{"num_hidden_layers": 12, "hidden_size": 192, "n_experts": 16, "experts_per_token": 1, "d_expert": 512, "d_shared_expert": 0, "hidden_act": "squared_relu", "moe_layers": [0, 1, 2, 3, 4, 5, 6, 7, 8, 9, 10, 11], "router_score": "sigmoid", "normalize_top_k": false, "routed_scale": 2.0, "balance_loss": 0.000153, "balance_bias": true, "router_noise": 0.1, "router_cosine_scale": 14.0, "scale_expert_input": true, "init_std_router": 0.0109, "lr_router": 0.00165, "num_attention_heads": 4, "num_key_value_heads": 4, "head_dim": 32, "vocab_size": 21637, "norm": "layernorm", "norm_place": "pre", "norm_eps": 1e-05, "positions": "rope", "rope_theta": 10000.0, "rope_fraction": 0.5, "qk_norm": true, "attn_scale": 0.177, "tie_word_embeddings": false, "parallel_block": false, "init": "normal", "init_std_qkv": 0.0482, "init_std_o": 0.0598, "init_std_up": 0.0689, "init_std_down": 0.0689, "optimizer": "adam_hyperball", "learning_rate": 0.00956, "beta1": 0.9, "weight_decay": 0.0, "lr_head": 0.0116, "max_grad_norm": 2.0, "warmup_steps": 380, "schedule": "wsd", "decay_fraction": 1.0, "decay_shape": "linear", "final_lr_fraction": 0.02, "batch_tokens": 262144, "max_seq_len": 1024, "doc_mask": true, "z_loss": 1e-05, "train_tokens": 699600000, "max_steps": 2669, "dataset": "wikipedia_en"}
Below are experts of layer 4 (counted from 0) of a mixture-of-experts language model. Rows are named router (the router's row for the expert), up (a neuron's input weights, with its number) and show model dimensions 0-191. Each number is 128 + 32 x the weight over its row's rms, rounded and kept within 0 to 255.
Before each expert's rows: a language model's description of what the expert responds to. This comes from a sample of Wikipedia text that the model never trained on.

# expert 12
What it handles: Middle and final word pieces inside non-English names and words, such as Tamil, Yoruba, Somali or Turkic names: Oor-u, Tat-ar, Af-ra-x.
router [ 94 137  78 109 112 177 126 123 155 165 142 117 141 119 143 183 179  92 155 128 186 102 129 141 186 144 120 134 100 121 138 107  86 171 119 129 122 151 122  93 137 205  43  87 152 140 146 134 195 158 127 109 121 167 154 147  84 167 161 115 114 112 179 153  82 109  95 134 117 126 143  78 152 133 127 191 127 148 132 133 142 142 161 175 120 127 140  77 128 169  99 147 128 152 131 192 119 129 112 103 163 181  82 106 138 138 164 129 173 128 173  81 137  88 161 177 177 153 128 142 193  61  84  67 125 153 157 200 142 116 206 156 118 122 140 158 153 121 155 108 129 161  78 103 134 146 139 112  99 124 104 172 141 155 133 129 141 161  74 140 185  68 187 125 110 137 141 118 157 140 156 140 127 161 132 131 106 198 162 135 139  84 113  99 147 143 133 195  90  57  81 128]
up1 [124  97 189 179 101 166 110 154 151 135 162 174 157 117  80  98 154 139 131 167 113 132 147 162  67 120 137 141 144 106  67  60 174 106  87 126 124  85 171 108 139 130 146  73 124 108 141 136 147 100 104 118 146 204 143 121  78 121 169  96 141 136  90 133 108 102 142 123 155 144 133 174 140 175 135 147 128 100 113 101 116  63 170 200 125 164 133  80 163 135 180 155 168 113 115 143 155 155 169 121 116 154 120 159 109 186 144  84 145 107 203 136  90 145 161 108 134 141 129 112  97  80 140 118 137  89 162 149 108  76 150 118 154 104 140  61  92 187 132  80 141 152 141 151 122 166 134  50  91 127 138  87 137 148  53 201 141 168 118 123 121  65  71 123 146 127  32 135 118 144 186  88 147  76 114 136 120 156  96 122 118 101 125 105 116 143 127 169 117 134  96 113]

# expert 4
What it handles: Commas, periods and closing brackets or quotes ending clauses and list items, after place names or dates, such as Connecticut, and "87–72.".
router [146 110 116 113 112 146 141 148 126 143 168  96 113 135 116 178 152 153  98 138 170 100 196 158 158 217 109  85 107  93 208 104 140 157 140  89 100 120 106 151 141 149  90 170 145 123 119 153 136 107 159  87 132 152 141 128  87 157  99 124 131 167 111 130 105 125 104 131 131 138 125 108 154 199 133 204 111  84 198 150 151  94 161 192  93 152  90  89 153 162  77  78  89 104  69 166 128 132 146  91 176 122  75  60 143 131 145 109 221 126 149  56 117  78 152 174 132 124 117 146 157 125 123 110 151 139 146 124 131 151 130 144 138 116 149 142 114 134 108 215 120 188 125 129 126 139 142 146 161  72 159 139  60 170 147 144 146 194 101  78 179  83 172 103 118  98 165 110 138  80 132 156  73 139 143  93 115 120 126 109 149 126 143  93 136 145  87 173 143 133 105 112]
up9 [153 124 124  81  96 132 171 128 137 136 139 140 141  97 157 120  88 120 121 125  96 136 122 171 128 138 110 171 184  97 131 149 103  98 154  76 122 136 173 179 144  92 162 148 129 137 178 207 153  82  89  84  69  97 114 148 118 125 152  87 121 146 104 143 158 113 122 169 130 153 149  96 179 124 180 140 154 150 160  89 162 108 122 166  56  55 192 167 126 142 133 179 153  94 119 160 135 116  84 161 180 141 115 104 128 142 127  60 121 117  38 163 130 108 136  87 157 169 109 121 116 143 126 125 109 128 113 190 125 150 133 162  89  69 188 183 114 119  89 147 104 122 147 121 131  95  79 121 132  88 161  95 122  51 138 116 165 103 144 109 136 134 173  78 154  98 122 136 138  53 145 154  47 136  65  81 158 114 175 140 137  70 128 108 110 135 138 152 143 172  94 110]

# expert 5
What it handles: Pipes, colons, dashes and equals signs that separate fields in tables, infobox lines and lists, e.g. Country: Canada, Position(s): Centre-back.
router [156 183 106  97 118 211 164 111 153 198 141 121 126 154 146 162 140 121  79 175 175  94 162 111 212 166  68 109 164 103 107 124 114 185 104  67 109 127 124 119 132 141 154 127 198 124 100 160 158 134 121  88 114 173  77  81 122 115 137 136  88 128 159 126 178  76 124 185 124 161 141  92 179 193 125 176 155  95 180 103 168  97 160 189  29 126  87  98 156 125  67 120 116 134 119 115  91 121 143 127 141 149  87 122 137 166 185 106 149 130 126 130 158  87 164 124 151 133 118 132 143 131 140 104 120 103 172 107 122 100 156 117 145 105 172 165 131 127 169 169 131 159  94 135 169 177 137 110 106 101 171 106 104 165 119 137 111 144 111 102 131 128 118 103 130  94 136 127 163  88  99 139 149 181 131  99 109 126 168 116 141  55  99  88 162 153  73 179 115  83 103  98]
up9 [138 188 167 139 126 184 140  80  82 154 141 150 180 112 112 132 126 138 153 134 186 153 177 124 131  99  59  76 141  88 145  70 137 121 115  87  95 117  68 133 172 122 116 128 179 136 121 162 124 115 201 100 145 106 148 104 142  96 157 111  90 192 169 112  96 172 165 133 145 189 191  53 128 132 167 149 125 186 141 155 130  95 130 124 153 120 143  86 181 149 109 105 185 133 191 127 144 122 161 142 104  74 117 125  49  67 133 149 120 145 101 116 115 142 115 138 119 119 122 117 101  93 125  92 151 165 105  91 115 136 108 138 131  72  45 151 129 119  93 155 162 155 116 163 140 166  94 118 155  89 142 133  88 139 157 118  97 144  93 179 101 133  77 111 119 136 108 189 188 136 138 154  93 162 133 110  82 191  82 129 121  92 152 134 162 146 145  82  91  81  99 114]

# expert 11
What it handles: Given names, place names and surname pieces like York, David, Charles, Carolina, -ton, -ley, plus list dashes before Coordinates in geography infoboxes.
router [112 141 121 159 127 217 135 185 157 111 122 111 150 153 120 140 166 113 131 154 127  82 115 118 120 126  52  46 109 119 150 106 112 185 129 107 125 105  86  89 134 150 116 108 170 124 144 193 158  77 138 108  91 130  94 117  94 146 138 129 115 169 130 129  82 108 113 182  97 153 153 127 138 145 145 176 108 114 122 125 164 114 140 185 103 155 105  40 171 141 117 121 118 120 111 147 101 142 136 141 103 153 137  49 126  81 134 133 144 123 130 131 154  74 152 191 167 108  95 133 146  72 122  72 171 151 188 155 135 101 243 148 124 118 140 144 162  94 147 205 148 133 103  94 155 156 145  99 122 132 149 142 124 146 145 113 133 161  83 102 116  70 157 139  73 102 121 136 176 139 131 155 114 153 121 116  76 185 216 100 138 114 130 109 150 129  91 134 110  43 103 161]
up1 [113  81 135 142   4 126 125 166 105 134 183 162 202 133 157 172  64 126 146 130 199 118  97 114 152 130 118 131 132 137 126 165 110 110 150 104 113 115 106 101 123 153  68 179 157 145 207  89 131 157 124 100  96 142 123  87 143 178 151 144 143  80  71 148  97 199 140  76 174 121 136 127 160 130 165 160 147 140 105 142 126 102 175 162  91 115 155 189 188 165 177 114 133 151 126 188 109 132  93 101 163 111 133 116 192 101 104 108 126  88 146 165 150  51 156 105 178 149 149 131 210 135 148 102 135  89  96 112 159 122 173 114  88 136  91 148 113 147 136  75 122  89  85  83 144 160  94 159 110 108  87  75 132 165 121 144  93 127 120 147 112 160 133 102 133  80 115 127 141 130  94 127 118 103 108 123 165  94 160  79 119  95 132 163 101 133 120 125 155 146 104 135]

# expert 15
What it handles: Capital letters and opening pieces of words split into subwords, like St, Cl, Sch, re-aff-irm, redes-ign, full-time hyphen, before endings such as -ed, -ing.
router [121 106 118 112 159 136 161 191 136 153 125  93 147 146 132 164 172  96 112 203 201 103 140 156 207 156 126  99  96 103 155 134 159 171 106 101  84 114 121 135 134 148 127 124 161  96  92 154  92 111 124  89 146 143  90  70 107 158 143 129 139 149 136 131 138  63 120 162  93 116 173 138 107 109  72 113  78  83 140  65 183  96 108 161  73 187  76 138 154 131 139 125  78  83 113 143 110 129 151  86 136 129 131 111 143 106 180 161 130 116 126  74 124 120 157 166 141 143 172 173 156  96 131 110 139 210 157 110 180  98 205 138  79 148 120 135  61 175 136 212  51 119  90 115 151 147 128 162 126 106 140 137 119 123 155 130  95 147 102 107 138  79 139 126 113 136 186 110 136 100 207 130  59 145  90  97 131  95 117 114 163  89 141 154 103 150 118 143 123 110 117 106]
up0 [101 160 120  93 119 154 153 181  94 151 133 143 162 143 145 156 130 163 115 131 137 153  97  99 134 125 142 146 164 104  41 143 179 127 173 149 154 133 137 116 110 157 115 113 142  83 100 121 109 136 143  66 125 132 145 146 168  81 133  52 164 167 116 205 147 173 106 139 103 168 159  91 155 182 129  84 114 122 154 158 110 173 211 129 128 118 121 130 136 122 144 168 110 146 116  90 130 125 181 133  77 128 121 159 183 102 128 111 229 154 119 175 129  82 118 177 155  73  95  90 159  93  77 125 192 132 149 132 125  70  82 103 114 142 151 109 156 138 158 134 116  82 117  96 117 148 109  97 130  91  93  89 123 177 118 130 107 176 157 148  77 185 152  83 100 131 190 190 167  70 113 113 107 113 130  96 118 134 119 100 115  74  95 110 142  71 142  93  96 137 188 123]

# expert 13
What it handles: Spaces and digits in sports, election and statistics table cells, plus demographic nouns like who, people, woman in census sentences.
router [148 106 103 148 112 148 151  96 133 119 174  93 168 133 140 130 118 129  98 142 173  93 180 128 110 140 112  92 118 113 124 160 126 209  87  67  58  90  97 142 157 181 129 125 130 134 169 197 168 124 152  99 127 103  83 124  57 144 151 120  82 164 100 145  92  78 112 116 114 147 153  39 164 148 173 160  70 121 139 104 139 117 142 209 115 103 104 126 157 151 123 143 101 121 113 126 124 148 116 114 138 126  91 111 110  99 165 125 174  77 146  86 103 124 205 130 133 141 105 135 148  99  97 109 183 196 173 181 147 162 186 124 130 166 143 143 116 107  95 146  94 188  86  70 136 118  94 170 122  60 127 113 114 149 100 112 146 133  58  86 142 125 116  99 104 101 136 165 150  90 159 157  77 175 124 113 102 137 178 108 135 113 143 108 124 152 103 122  57 111  64 116]
up9 [123 131 148 124 128 187  71 105 122 185 128  99 152 158 181 120 129 162 162 119 135  96 124 105 115  91 159 143  98  92 145 106 142 136  74  92  89 186 105 149 103 110 103 154 100  39 107 152 195 153  96 102 118 165 100 112 127 127 140 148 175 194 175 170 109 119 139 154 145 127 107 158 130 122 153 127 111 168  90  66  92 124 111 155 131 184 135 134 127 147 136  95 131 124 101  90 177  77  92 149  80 149 200  86 145 135 144  68 120 124 139 121 146 144 153 126 126 115 122 127 179 143 175  26 124 153 152 112  78 116  95 196  99  73 154 143  83 106 116 150 127 119 134  98 108 221 157 123 120  77 145  97  67 135  73 145 202 112 179  85 105 103 116 112 162 146 145 124 157 166  87 157  97 132 143 125 141 137 146 126 103 141  83  71  81 113 142 145 115 144 144 103]

# expert 1
What it handles: Mixed word pieces, year digits and adverbs or modifiers such as out, well, most, late, year, non, plus prefix pieces like ro, inter.
router [ 82 159 134 135 152 125 149 165 136 173 166 119 165 150 139 150 190  73  99 113 159 115 144 141 146 124  66  69 130 137 143  87 118 127 128 100  74  86  83 142 145 152 108 111 101  93  83 147 123 127 127  79 110 116  89 107  74 148 100 120 108 169 139 144  51  85  66 129  90 104 125 122  99 128 102 197  81 137 174  70 164  82 168 165 131 157 131  53 158 149 120 107 114 116 125 150 113  81 149  75 109 174  69 119 128 166 149 129 148 129 130  68 100  85 145 142 122 114 156 139 177 112 130  83 135 130 182 107 118 133 146 116 142 118 152 120  67 140 148 116 123 113  39  91 130 184  92 111 158  53  97  76 104 128 132 118 162 143 139  47 173  58 106 106  71 113 141 135 135 154 122 161 113 115  75 143  95 119 140  69 182  99 114  98 135 112 118 135  90 125 133 121]
up0 [128 101 120  99 220 141 145 136 132 104 112 186 143 138 160 102 117  96 156 129 124 145  91 141 144 162 102 164 118 138 154 136 139 188 131  73 168 125 222  89 147 139 162  94 117 121 139 167 186 148 132 197  96  76 188 187  56  97  84 137 146 189 134 156 186 141 120 120 127 128 164 173 205 147 181 136 192 135 104 151 101 176  75 134  81 119 133 100 158 124 102 130 149  96 163 118 147 149 139 107 138 105 111 122 101 115 102 117 124 181 142  94 167  90 164 146 174 166  65  96 122 102 104 158  73 133 133 172 165  91 141  51 129 150 118  96 120 122 149 175 102 159 138 108 138  86 105 161 136 136 125  88 140 116  87 110 101 114  84 127 120 103 106 165 144 166  91 172  79 131 101  98 169 167  82 115  89 149 130 126 126 141 119 111  55 103 146 151 106 135 110 137]